Below are experts of layer 8 (counted from 0) of a mixture-of-experts language model. Rows are named router (the router's row for the expert), up (a neuron's input weights, with its number) and show model dimensions 280-335. Each number is 500 + 40 x the weight over its row's rms, rounded and kept within 0 to 999. Numbers have three digits each.
Before each expert's rows: a language model's description of what the expert responds to. This comes from a sample of Wikipedia text that the model never trained on.

# expert 8
Prepositions and linking verbs
router:516523505545515504487566477464571445619490533449502498383498499428550502447469452516530490541470572560502457507536523552509502500476495499499527436433518458453433456438
up0:435533495407555516481439491416491488558463542556445497521491453472564507484507565530547470518485563503596482492469520517477431559486469460474521552486519526491555440432
up1:462420388464504605468425460476472499460476524483535484525517541524487513531482542464563491567523496418446483487499444505554483581479494503533570499504528413523495467447
up2:455471489546417460496555516540525486509479526478486551546585503510442468562474554469521516453495509539541438457482474555527494463550436502527507475560548478509586618479
up3:505545441525526491502553547511443476546481516472560447466465544530512479453544465442494532565483604429547427453465544529461520514514499519578450520518468499494476482427
up4:538492507495490523486480496450520518482433480535508493493500474394508530486568461509497492517509549439533463466462484472541517520489498472476505445487456490533515549500
up5:518542475528500413522412503500519474493561481508505473504569434434461533510529493499458544514511457452573531471532525475528454580476462532589525553511536450476492481545
up6:492480497571480457491463495501436503491598524529468426474542509345547546469567448452476508472517563474530505450526439564519575556536488502515483489532476455446516547453
up7:519523507575502501517433547493554507485495471509457467528477474520448500559442543454451465460536508493493471458546501525557444502487525542459523518529546526439509419525
up8:498555525525507541477535453486566467484527522490503485581511527491464590477477450456546488500455464478473443479491470472449451516518525521531487527466546492481543461560
up9:519481438447563525445468517476521483563447556485519501496557552478462469599428555472492526576455496453485568527428543522488402521460452470516559484528480484529539497466
up10:512537559537486534502577494604534550493530468550457481488560504543447520545503478379465499501472484529453518492518484536545532488503444500528536455445449523497494482517
up11:423510500444542541556534460580511547466512503435487541515489493500549484518446592421526498496549502540472546498445434524561509522495466516437503489482493485481517475477
up12:439439517499465465537531473471482520602509558549495462517504497528526506501455542527485497432550499489514524517523559520544536474505474562509525442561461477504540508458
up13:514495498508536498542452476458491491493545577512569550499463527450544430512541567468486486511472436497455494508542490530481473536504525492473562486481493480516469488468
up14:477510492515538530520536476555507436483529427468454484468518484459457447547452504423548447524453523475472412511527463570467425430485506492506556586529515468568505496507
up15:549496530479593420500524507495434448589515467516473438563543561503515455459554529527512549516522531379553429469508511565531573519494535479499447508464482433524507455507
up16:519451551558562536506547461500474413545461526546430540479550589476418476515496450516417553478520474528460525504482518507507471535436488522503560488488500459483489508494
up17:460489436474483491534459535547529502471449428513454568552500517504459516501467648500520496501494504507487502501500415505535460504556532553497555549487494484487557470492
up18:513516439466517471568465493400539491484552490432537547460461490489566527521530532437521481511424499489496482436466540573525466507519485472533433460466482483573470523543
up19:454560491535460488524510495496575522448478441484489557576498527447468431516459428564577507517518517497481527486517485420483507578420484503489444428555555523538537555497
up20:486469531444558569533449546497490489434510445549495505538584541465527501449488549492514537490544443544480535493490530426511500510453487509466478514513488459472550543430
up21:530537466477434542456566460480451454463472435524512517577497526483502454450471503508452525490473519436462467506426512493494485463476514486499441416462588470508543550553
up22:435475451421463484490444491495500546482527508485526427535518531418565464417520464473480565511528494453403509504457562471589498508494485493556498467488507447529527512498
up23:571593456522579456504419473554492495583471509497454529522449451461503489593479467477507430528521542584490466530447527584542486498495462494542520524553489583509491462472
up24:466487526524525523536442537519553534415488498603515498520528465501505559604425552508510514426621535477532546464485519449491500492551514407463491469484462502541439478572
up25:520557562530464461530542497500468504404484475512526535525488461507498482474553542576585508498473488473488423521527539560474503508526424537511511423474509502441519531522
up26:508460543531537491512515491485529525514472538510502530553532562461466530491502495427571480496519494562492493427483455524553461572468450487525431526535548547516537502498
up27:491539520512468549511514507475423513492495504535494508537485469499469481514471542411452526418557493440579483429547520534486488441476509501481471585468508546497554502513
up28:487539566527491495517503592526463489455494482510531485563493437523486533547513494466492471489435477560503466424546536487439506498597536496505458522559440571514544547472
up29:517545494477535476488480447498524450516537464484445459555497515512525503541534505515508571530507524527555466542529577510428568481497537458485497515448490481472621551506
up30:506561475559523566497486579602495476496570552470524497526495400421529487517472553533534455560496477456456476530497499572551432484530495490453535456475558532525490525384
up31:506427505485540448478460472472496554496448541577514521452459485444501509511533518513480492463492494516553470473528500459506466461481473493581441494490513491460489461432
up32:557427558461526495490510554535518495492516531516519561526475554516511448472485519513494416612563476539506460512439457547618467447467482507468489466512481499465502509491
up33:397562498445503479588530471486542516577411476439517486464494474470519499448457576507510479525459522518538492455552575535456464480483482524575474551495552500521521569532
up34:533503525473522533490459457582531461476489491553495601502505521466455429514512468524524533520549529472504548457491527500526476481527402420528481508500496562488438502522
up35:502485528523480535471459545555515528468431512555525515481549501494424554454465458456549498497500455493487508466505497475567548572450472434510532420597481512469505509468
up36:410488479506471474534506478440543494509537474533523385464545471508472483531521422474536549494500438472533501512508545495492481484538450565464552484495532461503529448458
up37:461510457494492530532528528551457492489487580489499420519533472491499513499532488459511483490509510437505501408498432467496469513432437561453542532489511532427436543504
up38:521521501461433498507534566511489581459526470508487545487551468465495458562544494531375509477510471441512447435568542491443527497501511463519475561525543474446481500588
up39:505511451531462467485541459472457466495531500444562525591475516496519461517540479423529489474452428509485534462551516527608532526499495519458463504517533576429468495532
up40:490423472474485476501509468474451551521562466553465451490494578475493502448453487539470557531448495507429469492494514483510539458488499494458436438468546437466542517534
up41:464509474485475550487465500496496474457462497494552508484498501486509537534482515423537562475479482530505495507547504488594538578514424535477604544462549499506449465499
up42:464511507485499445510550498496567470512582445569529452529495519507575507489513527551565471508525508602548444504502521524512523535526480438500487503477576495462493498520
up43:472504569537440449504538483573482418494461519477516520511507563476484521594553491497453516553482465441543547508526535503472521501527493468524461478488501594466492542433
up44:479487514552472582449507529527506492527489534520545615506505500428548529367448473519517514546527431483480492453468504473486519502424459503493527459550520457518464441441
up45:498452450488554449511500476541498415513464558512508471520558502430496455503478453485547595542463432429467529467491482485459527485467484505548491509576531549560559503491
up46:467482512564482451480463493571484416524605437546487503528563563465487469505554477456469493529485552475568522506505510566528483537494439524558442487495492460500513526496
up47:510573452525585553549566473470384445453611473553457485484495529502536428457463471501499496501553501507479470498472509498505527477441533520557503488481487494506472463505
up48:475557536485526552499481569538541576483546457513476472522499544504486468479528523539488453591542470509461539477415465541528453549557553497544516495506465566483521467473
up49:482499470487440532524512530491513433445623515487482421539484465550519473581557424491459449452533536519494468501498453516463494455485482536549555556530504561497498521508
up50:538460413472479496503418534503477457447542488445547520573488514482442479532486534509597491441515527453468497478478474468536511462482490499421566578541532443539478474490
up51:486495513475471469507510541551484523426523486526449469456493515454456486543485517481506428502463503507474464522514616448450470457510437565554387463552564491469475508547
up52:473513509427524512503453516562534470386479467464433542487515442481472495558505559518474470472458462556518587478522541453468429489494496499520522513594564444492493541519
up53:538452433481430488494488488478452551440474516503524433480515558509528489499517511475454570501468490494445484487527517487514502570498508456489552452489506502528521516466
up54:452413484488489526497532551506525494472525504516463549574511540475479473505431595448542499495524418466514471504487471457581487504409492518501585535470462493478487489500
up55:478497456511459488469443515515499466478555484497531434472510514447456505494474492474488487446491414522488469511488519586553498505491512516579445497460556517529488546456
up56:519512476465549464532477490527492524518485454526438489450533462438433451525480537529584505555474440499500497462479422600513476538486505503536525543501548430457500485465
up57:513455526483480489511540494473433458473464488590435505549510590531442524526571487459573513570518473462493481408511402492531482472494519472518483530504464489454514503454
up58:509530478472442508516426493495416515540555465477494569500493514497497448508553491544502466520498475531478568500453525511522451491508470467492538514477601479537525500439
up59:531538575502513436480496453523467603478453453521502502560552470507514583448486490470539529517526521541546552494479484509451502531487541466464509483502508493480497504496
up60:476496553515523493498483491479485535396509456475518511599479475504509487488478570434527519481500444551431501451551476519565495508523460408476540494519497525469511504547
up61:507530549510533496509469436414458459450458524531507520489491548502510505495549402541518503480522491488538564537502561534477500450528518485546474483487483544548546462534
up62:472553468423508501545484467511499481450551479496510560482530501472427505538451496482567424531529503470510542510540476488559521531506506500549558525541470534568420493496
up63:501518493568525569498512568538472557444566529493493521532505484524475454510433513427494458529513431515519486431442416564495459497490448461533498525516527511501526493498
up64:526474496507493449509431462513483501495492515540472515502509548435493479446536492520577504470454525440470423470444488495513524521569449454511418510494554525453541458473
up65:464508490520481492531483473498474491417503499507514484543537451527525425500504537453485500449435498557473516449522445575506457452548518478536598563491431548449428467526
up66:535533456456518484477524463533457458473476451535552522501470468496555524491582547496449518407439504500541412446526465489431518482521463483424522543490522531463476538511
up67:498510446474441459514514479550514482520468493604472572488529447546498535500455638493489512469499443434493548520489535450526494554486429533494495468460501534472515507523
up68:512465549441414486479535483473453597516455508533451429502498488497514551439477514486469483527476499461463463532485525417475517474450551482539567486522553489495506423498
up69:471497453476555539535457507558562533481544501497494528483563515530502484580479421476581564561605481525512383515507455454476524554496560583567503489503463485536551541508
up70:446543484411463439514471508507542511535499501455427444502535526469519473448519478532553444591468477539513550463493559448442441485471451510499452500554550561525534515464
up71:497458483454529518543500474553589490567482446428516568526480503440501572492472497515574527532454493514524591486482483499548531512506451503435476479510502444574514425490
up72:491471415438473571523469469547503531524525477562508480558509471516581468503544508474459557484479483552476508481540478544533480468572524488463530465497482504457552489446
up73:509535553463542517523491478505516454521429472560520406471554442515512472533500539495480462477479506515462519522554535503506416407499506585459479426516578470531591434464
up74:454477452571478489505493440488530582460541534500485451440464504449450549476497435447506487496502469566490542471477458496493484533467525474500559494470569524491554452565
up75:533512472469538436455487487478522498463528502534506434444489502490430490496505496447494492524556349514529369527451532495533513518483493467470550429457525560501443476478
up76:473496472482478492537554470487491434508414529429488489515546529470501468458472533517464529488493511480489588526467590452496512519524522496486575423553525520506469455450
up77:473514464522520455517435515460491520502496434539455506502539583436480549445490480483480536552525513503520498514526460515504481455441518528517492470504512455514515551524
up78:474474516486488457502495522484482485422524510550452538542466482495546448523455487504551517493560497483554563533535546528526466529554510507506473528516518552468457579533
up79:516473509504509491514494501506537522530512570510580491497496475501537492526553491476441545428526450476501524491534473550526510570563477533424511546483534451522516463513
up80:479521464520505499541456461586493419527453425441573552522439508440465508534399586442512467437499479446468518497521490506557515540461490543513545419540496422497472555500
up81:563543518487571458486511458599531506467487455502563546456485426466479539478480505429535480449606499474443516530548441484559475521525532490555470409470536541582448485567
up82:461445533493423436500494587489500511586462444489470473486577526430533491557514502476529478562552441442502522478558513465546485490458515529485558575581467492474546505428
up83:441480463512531494499494537545466476490453511451523585489460528552494422464428518476518397429517422416475533458519439502513523453490503519509557504528513512510512555485
up84:510542446462514506540501478423466459479518547493473535537508474512496435458442437527453532540524563502500459451499502456524471491406463480478511541533549564488468516488
up85:442592488568536486472475489451539504494448452592514559489462485477511513513524554465470502526484507531536484377521532487434557534524476424583460493511540554480498555548
up86:500463478498481533474533456557448490475549468511543493514536476426485531564440545485512520461493538509507423513514512593481506520524555449576442489456532513458481525496
up87:510457495474470458467473514474496474451607489473513492557456537498502403469503492424567501503557454506506478475484470572503433524475436459476543586465553576402569491495
up88:491573500428575470438500601518478550571493519498507553501555527505487480514499544524490405525439508537456522533458473543579443485532486492549472456524445486462454429500
up89:474494557457450445497549508584565498456496483595520492474532512545441519499560446487433557482470467468461438490530471561558493510498537481479489492503490485511557466509
up90:529531493532499547516473460488512485468482493522454504480579494488426518494594532476489503531484434472460523459465467587493399482433532457573480526567443495517463478529
up91:492519466542451491540498507460436484515509486426451491518465467463507514658434475442537491488419519460438541427541539508447525480525476527549453466515547521494429565537
up92:537463527500482538521525475465447413493437469501553510574509460501442535528500536530439580508542480485447508458545497568542505478492480527535491460558499529517557532448
up93:506500511452486490471495453501474538504431504493435543507569467497535468526442533492601481462473445415507563523481510465542477493430436471467501387472474499554452551506
up94:434520537493499545479536531479532453550480522469505488548530522489514507527486579547433524507506446494498522489526460571551472466517541460556434520582478482412495409557
up95:468575413440496450461502528506497487475506524535520530554491524501491492494557538532500470499459485492477499529456575505519474491525512500480459445501561506551494542488
up96:572477554479541425538515489516534511504472457562463424554451487482508512507464605538510468521526483488479526473487512551496445593465488485501543558434434498448470524457
up97:460433481441497473557500453557547539460482514538524503558506518486515461454503550532478519501507513481523532511450456516462484459466479542580522455525542458475536446479
up98:470541527414432439533580498425506517517440493498520520477531494475477520510490455525447534558525464517483421495551517452547497531487463471469507483492463513476509521502
up99:545455534510498546524402488479452427519481489516527534526509484507463529478551483465514543450489453474576491416451451526562475470487503484518457474515473549482511481541
up100:530518403461493505502511489475448494484512460534497455494553410500491421486478575493486547598530447492416501407516527454516497505468510459490465507488456489481497485472
up101:449483508483503502525506455504529548506521539560483462496490480443440404550498493464507481499517467518431527443478524437527444466486476503474465542465494533523516508516
up102:473467491490517506499491564462541554515557524530505560515523573523481487439434564469509512568559456470560500544469507525469504479488535451528556469498499443517522514461
up103:475545449469531540480490552498566533487554537537447437526542487477449452476504463546438422513494483485404458526575547478579414426499515560525537511481470537437601543501
up104:504500509519506537499535546553517506457525529472477490528515516484462485507536505526595514544488482444472471486485502550492489572459483491498489444538513467574490520474
up105:560488466487488494507481454508449462473445507447554574492550563478448476478492499491461537491516464459485505491536478572548503507459524542480452430531560496560519456481
up106:506466507514428484507475540489550538498516465499516458499484452419515490474542466524453520440478489499526501470533523509538515540629527507539568496537501492478531478451
up107:509529470501520465506501522544486569470483477472531510553532495545596529527554483527451532520456411498462542437462544512450518457475493482441516521538500472512567467507
up108:499531535527488567497524519571530550490488519582432490481506486406504443537439496472420484491532461480529525502468538545488547448486531500505434495489511515512513502465
up109:514538527517500458460542524532498590542560477461489471469542509455552530490552502472463503539526498634598471523483491513526454475499515553538509513534514493448477545506
up110:499559484529553449507488469557536492559463509527516553490467538471514484495564485469473543496495538529537461471562580483524519473531518461511493517518551510519521421533
up111:424606555436432461561487463482475512463550539489459507470492508430496506492530491486548510565492475538479441506452535496479539497523546443526486458482548481513519492447
up112:478470462486504435524509471494572506483493439528489485571503466499544551476491544465513525533535495484526459494554468507515449453485484474486471494477528515491493469467
up113:552540526494471442529500594578441542499497460428482537488492444539535470526500428468548485523554491447493436480530420508563488469480430520456459521481504551531511538557
up114:562460460476421498514465489512547425501383493460497538503531567481520457512463558548465508519507472491453530470555490526580493515446475498518551470543509436549458502489
up115:546504442499499551523504500498510536602513451504424540507478533450507486537527519344450487490513521586485469521402456525512464491552465508479506529458539447452512486470
up116:500547435512522518484517504538455504503491455512489548499568514473417477480460544559550489479503485456530563511548502508461527457444504495537543541505468583559513586460
up117:511577535539491508474563508512553539422467512605509490514501445458502486511383538546537510488551453401528493459494507486499536512539386455522559494528484566487465439512
up118:442468421450507443504471546538517501544489498541458442509534543437451524536518540519487526478512442501466486452479528482574488502505414477485528492541516495567504546497
up119:500491550518465429489528471607557521557482424427474436464491541436473486550460476499556583564455435509510502473611504578503485434496476543490425448523512495536490577499
up120:578481502495489524455445497467478520564527529482530482475533508419410447609522429523581560573519425440548490463520531487503447489484510519480449427461522531547488469441
up121:495504492438484485561495528555476492525538518505523591522484476464476541499482532429482482550478519554463535481572497511580451481563450509540499519515483393526461504460
up122:458502498458496433490492538549476467531432503587483570521482549505493475439569489509521513535535407509533481479517566491612501580565489583520494465489460516500471501514
up123:478461479494498520498536483526518547493511479522460377479563553503506489537558530453551541545476503524513428475517436597488451550494491516545539511444492477448532482485
up124:525519437561503558514515459450525514489512500550410415511458501508499486508563482479501598506488408540493540492528513522447525559480529515527510501495496537434530495469
up125:466465450533460478543464529441534534485553492482429465460485490476513432509464444459506472552487553497465533519502497511458430537472459458470542424517551451512492519456
up126:500559480494601540550568409487480532540484483538459531494495525483521462459499540441511505489488517431431480484496470518537505513509478475484544451515474486407480474506
up127:512476448519418507511537556514504505555499439476483484536501490490518471565448516513520438494542505504491508473562522497473483509534423537474564501534460451488515506462
up128:506514556418539559551538496483639518499469508553534533524461493461538430527484500461510445536495542488531549437463481553504482435469398504483488468479500585460558454517
up129:473468439539493509552483508519451470473514445483503498540474520501514500544509545473512595489432418508425504490514504604590563468474433491510504445504510485504465517534
up130:516531527504517505471528514516527514478577507454501480590454489514502475557471514539458486507581494461579528539511451518487505523467440506482551461537546500467490547483
up131:496465471468557493468457529435500493509476428522500417463466474509559517496575534506412571533593442541555500451429529467489503559400459458478507526510432474525496490416
up132:466631516502572405549604483504519526522446559451511574482534455483567480500531534558513453555491519543534433482535499574486491526464504489483465484442494514488507472430
up133:392488501499513429526456520491495511422455514543468451498545449513476568529454548496464496466460530514477446477494550499465460470531520431532420497464600500546568514551
up134:551491451512500465493508553508534529498532470485468487488483515463567456446534564507476489504508533533541513513456523484487442490557482496497552466575516498463511567479
up135:492531457521498517517536467467442533471507480531492504486519451538476496555458477529414540521553454467533444521498417466523379464478466533471445443456523554433488544572
up136:532493454500516447471486527569485457473575523453502541512549473525500486455469517501529524521462443458474484520487577481478580528512526465468513544474528465474467546561
up137:504492511514454462498466564483458555445452495514486501496514490513485391464398546475488472552464512505538536449523447534488447489563548436571430437481519480508507478463
up138:502530517572536502516461513538519561483514526433570575506447524432511469557511507497501477493494508507506522486542468527461477517463455499518473514477525505434507461478
up139:542461471453553518510536502494473511556453504437492516486441512492508486524522589560469478465477518499463468493510472509504521535514469464511507474479482461534406527481
up140:489485444496553452486487434493487505533592508517511528504555534489422477474508477540473588546526482460452477476505516520516491467507534453540515436466509471436519569467
up141:450520501484487506520516503483494476593477543435441579492473479455497520525520490473501469549489407528524523514487462540507486581495491515549452476445491449589536485449
up142:516454487435495467481576466475454482507518498496512572594489498444442435517547471523437497479477494558494474483497531532481461490449462493532521533521476524467503560535
up143:530477469535515458509457538525494525485583544487469583486523469500491484570491582488448495458529553490498531520485536509503447477473502527495571512514524474609525458485
up144:493505528525460572513493521462500555496474452492523519466508453434523545546537499513543437497501534528471536492499478526514507485548522515500509477468542454459484533576
up145:491470412517521535497601444408460461482486522556480405518454520469440525499419493498507395480579519522512481493525464479519373504450417485505519537478537439450627571469
up146:500491493562488573545571509542483417521572564530515530472479516508500469512499499518439507560471468495396440528432464460539474440453507535491503533484523515490435580464
up147:527518455500474520535507489429470525504554514448486469507453495481561440522495475444461454469458419551550541507509479465504466540503426479457499455455498470483445561517
up148:476456466374471486524533436536477520499504503482501520608510495504413462513477525532499508530527533478535476486442568462469516536448547435535501493510579507481517528531
up149:467504520462437473462569533495522546548442463512486468514514547511525468521489560462483486509507478439469501472534486500638407449502451506565465454536543499595506458478
up150:465507417437444479521511503488566532484573481484496469460493499487413556479504524478544499545481482430441489441448520443597423495460511482505451491452585470505511544510
up151:476464548479506508488482489496481516468546510492468562499477500490516420479566507454529445426460424513510425480489457508560531526461516471491522547461528453537500450447
up152:522528557556429530509509551486473501436493501458470545506565464469561501515414457481534517549529473442509493479458392509510536502470454499468515486535496476591478474573
up153:523525438531535579509550509496462474521579533578471479548506438507456456495488456509483431453547430511442526548503610506491483469463443529488555545541477505454560517536
up154:495447530482504541495467511511464545492502501442451460480496549502520497492482460479512520533493471488503521461477532504490481520478530518556402492479441527491430523577
up155:552442484439515466526538459507542563463466540523544504558480502462524504487499515521456561465495487533488510466464521470490481487471454469458504510571437555512502490586
up156:514505547437459450510468510531520435447448426476510444483548513488459512533579508458540466533579448488551484504473499525516483562531439500556501505449509486438553508474
up157:503560430457567468525512470480515512525491499487442552463480503449598557506564480519493537517515570461552469585499507500479466523519396430460525473511474481454504469452
up158:481472593537509445541535536507491583578495484423459512475556593446475522518547598532521493582507488519532464421562446483577534467446519508524489425502501504467559570488
up159:485488541493473496452534397493542545463524479491471516486527547496506440488451496467536481562539429549489466532546550435512472444505549456529495454453572449481455492519
up160:524536578563507505496471487560438512509523441535489510543470501506525491455555511525487502520541484449525532505457562481591447442434423519456511471474574440522531525550
up161:440540443502538493488472501530525515434533491431499532542502451428527495547540541531555441550455515487410475523440606431494501430483572522480499454483579475508509516442
up162:506554445472490560479454497531507530368454511531450490509555466521488551453457525471507448467496481505479541522358576606535489460504469435498527472511424491450509471550
up163:437431537537406430501486505455456479433476527571501471502596504432384490526550444515531497441537502439499494513539471523529452493566507521607495496528533499547555573551
up164:426546527545517481520610517488482457528505514548452522521510465542527463514446591549484481492464565471547498509505518471449534497462460511448521540498505485516504543500
up165:488492493569525533493523494506484399438471553527490489481471494468455487547574580450518518490525538512545483471529464550499552489569501531475539541519581525463517387547
up166:481496440455460543518495484508525484506535423588470506514546459507468570527558555463522484419479498496552445472400464488518404522457561469487571477539499499476569486506
up167:521478456508545452578514440519455572484504466482476486462496574459522508514497446426405525537488508477471443406513486450551473543468466504425404450454512544490467563474
up168:513500472440519487490473426480449526521528437485456546521574542523479457479599549536468493482486526411496491445457467463547496541411554452492477503426503463498484434390
up169:432506509524419545505538511508532519486469482503438484513487524463511446505515493466550521512532574471493472566587503582558524522506516458541523396463526514503590462558
up170:460520526515533436534485478563510554473439550515542573555530529470515513467462630402560455531528482581520535465472489625603489487563529545417494457553523507506570398492
up171:548544541527428470505511537523512445526450508466535546522494486474554463523520604529538502512581554491561567565600403533566475448515500489455542473464507444504491467509
up172:435528452508466521581535481528523487457560458492487512505506480475521492498449445493509461575474485550471536474502504512531539453547470495492502530497554553514549454569
up173:519515490534570509510430585581493444458547547492528525525463481453500436551530481496464526513506433429433490503481497458524495493433530557521450475496535579499529500471
up174:490506453466509574540489477559391492452478467509500506529490554479469503489449539484424481511515511475488551501461530431463523464514459534459491469567493452513544530484
up175:450469554503495497521497542549462503485486571503459447517555540528425446502470560569429495554565501486522449457497408484476555519453547473480536495494422498548450523505
up176:558539499573490510505486429515519556559515514524563490521481471461496517539481443464453475504518514494588468484461561513546485566460509547466531488568523508507525450468
up177:551466514492530522469480473527495493450442504547492445613500465517493480502476542496474528537512409535515531528456509456467536478480487532513599537515497518548522417502
up178:487570533531520567499528462495535543426495449630493464511527427508504580560491479441447527473572541554554511524517453471500510459520491537547512533506484473525495439547
up179:472527492569465548535535547497481478499486464486457538499465498467473470469521623476449504500485494445471433455484541498452551532571447448455484550543499550524469561522
up180:547526537458501491465539509478500467550483461513467510516495531451534497516542601490505568523506492545475515523540475495543511536450498373513491495519435460498554499460
up181:511580479528459523513542543504494547481506502479486495565581513488434583513491458490515534502471498525519520441493487473417482600510525424554470464448547470433460565524
up182:531559523533562494504515454469473594536515494462410555491540531442492500482532543535439538485560505504461512475488466439462521491441525452498511501457457469448477493504
up183:441518512456431455553484520560411486505560591507437572571513504462500492484501537518498580507479420550529453546480505514471504573490559512499621500497523533522486535578
up184:511449467515521488489427536529497503492472489523504506507622550500510534546437472511471576468583499449524509460457487494481486524525468456518487486461543433533485482577
up185:427539482457544512489478587483576476385613503499484486459495509451536433491557451482414454489471557524494486497469524475484469505476387582502468498483525551427564434572
up186:546501560480553472508485524487460482478434508475464505563531618480544532555471518442507436498599475478534488459506453530459562529450469507472465465492474459484502475508
up187:468489439484454447524544524520526504449537447443492444485505500434469534515503486536517496539507460505491471486486491428507463515525484475516520522499525508510434467469
up188:527511534585547516550437441535539505515551531488505474491489499488562547532479488437454502446510457500506554503471468520438496515462471563471484491540445450539543538527
up189:502564535462557505532512480521465539494531440565414492508531513493506472537452431447475526504485469459484535487499537501504487437445462541566462510464452521440558465526
up190:412490514454489481479535528457463374505479455508468477484491497481444540496469543450533460536601479449458487515493531493475518533422483437541536462430442497579513507521
up191:459578428452481430515546573475464472537568487532446581526551490530512448556471510530495526572442484514479431525559543478512504464463525414429562482462499499465439540556
up192:496495545523552452509492472452509482483528501434527545486526494462419475487518519527460502515527540437471540459522522517539483531504472464531433433470504516524457511459
up193:460493504531584472530492462512504554523422463523445489521532492346534495470506581510552552504554500511550456490389508566502350572525511485490430454549476508515487424483
up194:481455521439512525520449503544453428391478551518482461503522444561429501550518450448433501479533505481507516510598449507557515471479456438506508476510533484518476466487
up195:539497457451494450464469488421449449537423487460494506521441517528500505508505599552505457487484519518511560461531478510480493526472391467495532510490504523477473542486
up196:553439481474491570501507524463530456556406531533475528496497507493434547491519526535549536502485540398478505484505482434536527504486558526501513537494483464528497456497
up197:549502544448470485457474508487482528483486458489521487546502511456457486517524500491425584489525523459460553425501538492497523566451495441502510557491503447458522495495
up198:526484577479505514490593549486534508537461463471489527520484438439532465552501472497496560408551510527494484456521451493583508574438482515455524510531499477523573555473
up199:488487465521448530502542444493494419433567496474510632552506526458556460463493516562500480634460540517446466554462512488489524516499469459487470443476515535467480549450
up200:492567468489536482493473516520503490451573490532484465502501557502523434510482496438438533458463514525528494489477536483480468489457494530493478600551505529444582436529
up201:509528545494591508490469486546415478508532492503560529573560507456525502472584437480382539512483533470467498535453564542468514520545525526466468507610446470417588497467
up202:552521499532509412499494497490481495516485552524461517487480555496476528450522513484541441523512456421489497510506555547472511427548516500513474544488521436480550487501
up203:457556481514490458471537525522511563440526469479465479502535448512554493526457524510510472508512453474601494495510495461492507591492456485495445559502524570432534535522
up204:509567513468490513536536478466526501485455481454554463502564445500524517522477529462501498511536505518480580499525458544571482429513489498392497540577463544473506437456
up205:481491487460515534480512475474537454470513497530480511534521501487519419497481512457530441485517522477510456537558581483535510457463515446469531529454473473587497535531
up206:502428474549528549539427493476449550480547522518509453444501534477434552534475495506482439483532499531459531508497546489487471606512492512451547487546460503444480495481
up207:474517423473473393501487516437534495530514543490554488495544494433450466516545488505553495528504458552490492518517542477470502523525462566460519477563566511604570485524
up208:505442469428459433471490486488516515492474498553468541498515554516486505516499492464523529408492545562493529442507487474579444554484505426476551523488530500508479508476
up209:492511494530473568520487540548503513502464523464485441561479517494509497443474538501486544545503523549501527471446481540456498557592523536496561483478472486448520524439
up210:511594542532513554537500565490458520494479542455558469574479457515480500483533558478537418505518484485457445509446453480492451509494558560456486491469465533484486471508
up211:560486463556475519509479494479567495530527462479506468513485434412471508499499480468588548535478465477463453471511455495538521535526458434432455452414567451529482500555
up212:505535510465487436484547493538492494513417467489501479528506511538492501570459567517573488455480499479496517521421432515554440526476463524419525535528450502580494531588
up213:485493479560411535531501522604512520485537431592436477499526509403460447532469468477495510476485512505528487429518506554554460519438431494580515503502529444547531481458
up214:582440503539461483531461508504459470507508524563539468551520553423535522506498537519503566473501465466511433461471538470391523447454503494535424535514531595492557513478
up215:487532504557425547526451463460529534520482489585546535490529421443550535512530468489447564550453452499515452514432470451497459533396473525540436495463526538463517528521
up216:545423503491524534477462495524460486489532509461536552535567527490457443572477559487511568571479455377494562491463526526554430546480491513513545486557488485518496435446
up217:501496537583510509463553537505481530458571520528455511481485458458523430468395479500462490434557524508537516495511523502473451507538429456540472533470530521498533505532
up218:446512544543466475439535517480427533540519552543557555507524491452553449493461534583472521458487530536552474467467566503531485466547494508506476445509534567494619487472
up219:567449484540498532527496492475531458517493520524457516608441543458491492477505456493486548521547535524456455494477539525497476545453508562481429498470560489547506546475
up220:501453425501539476471404493558484559412554487479496450480480523466495446528451544494526473525554523446469572524491462500546483513527459445440524440506515474448550514539
up221:456514512501469498587453536580552486424639485471538398495532560524495500466526442451502507509574496484456495512615493486485515567477491511628551537495493428494496505504
up222:384516437441568512471513533518450517458501508524508430482492525467479459492527498495523472470519510542490462414429472474506492485410544495550508534538525493481582554483
up223:540546501504419457501453480552508443527619481564504431485564535469514422546455500503459589561612505469559511521541566556490496433538530480509458486453560476452494488479
up224:507493507571474508500497490524456510466510516492512584553501520464490458477498551505491504509451479450519423500448518469475483452513489496488463501477556517526405481515
up225:490461511474499485534517403501465520524538514520519474574545613450533502531538520465470559501503550500498472521512469549527522491491527464501481460566522519499552435483
up226:445470435464491511555472524476458540466477558521486539514579555573496543526513487424541440537520507485463506468476482448476545534512462496590431492534487499528499531563
up227:460548426459530480477462528460479435499517483434494424479455455490501474478433431518514438496544510459477501481562525485500454505435506526515442531518501594589489482466
up228:452555479443460427509533466499442500476537433411485457478447459502532555576518533459464502543563432398506524505554501511514462503527465465504499539474559460506523547499
up229:465495491416432550539470489516502506506542501516547560505499518506537500519465495500456494504578542489516535499506509548499572496498464542471519524502480543567466463542
up230:468463512460566518515509498467546521493510413473468467517476426512530503520617540542503553516492470494500463482512457502524507541501511539536524468529494445482422408510
up231:472450472465535544482478491530494460537430532456513530497561501468518501494513505531575502507498515455502497469522486498547488504487497569542529446553483469531549494474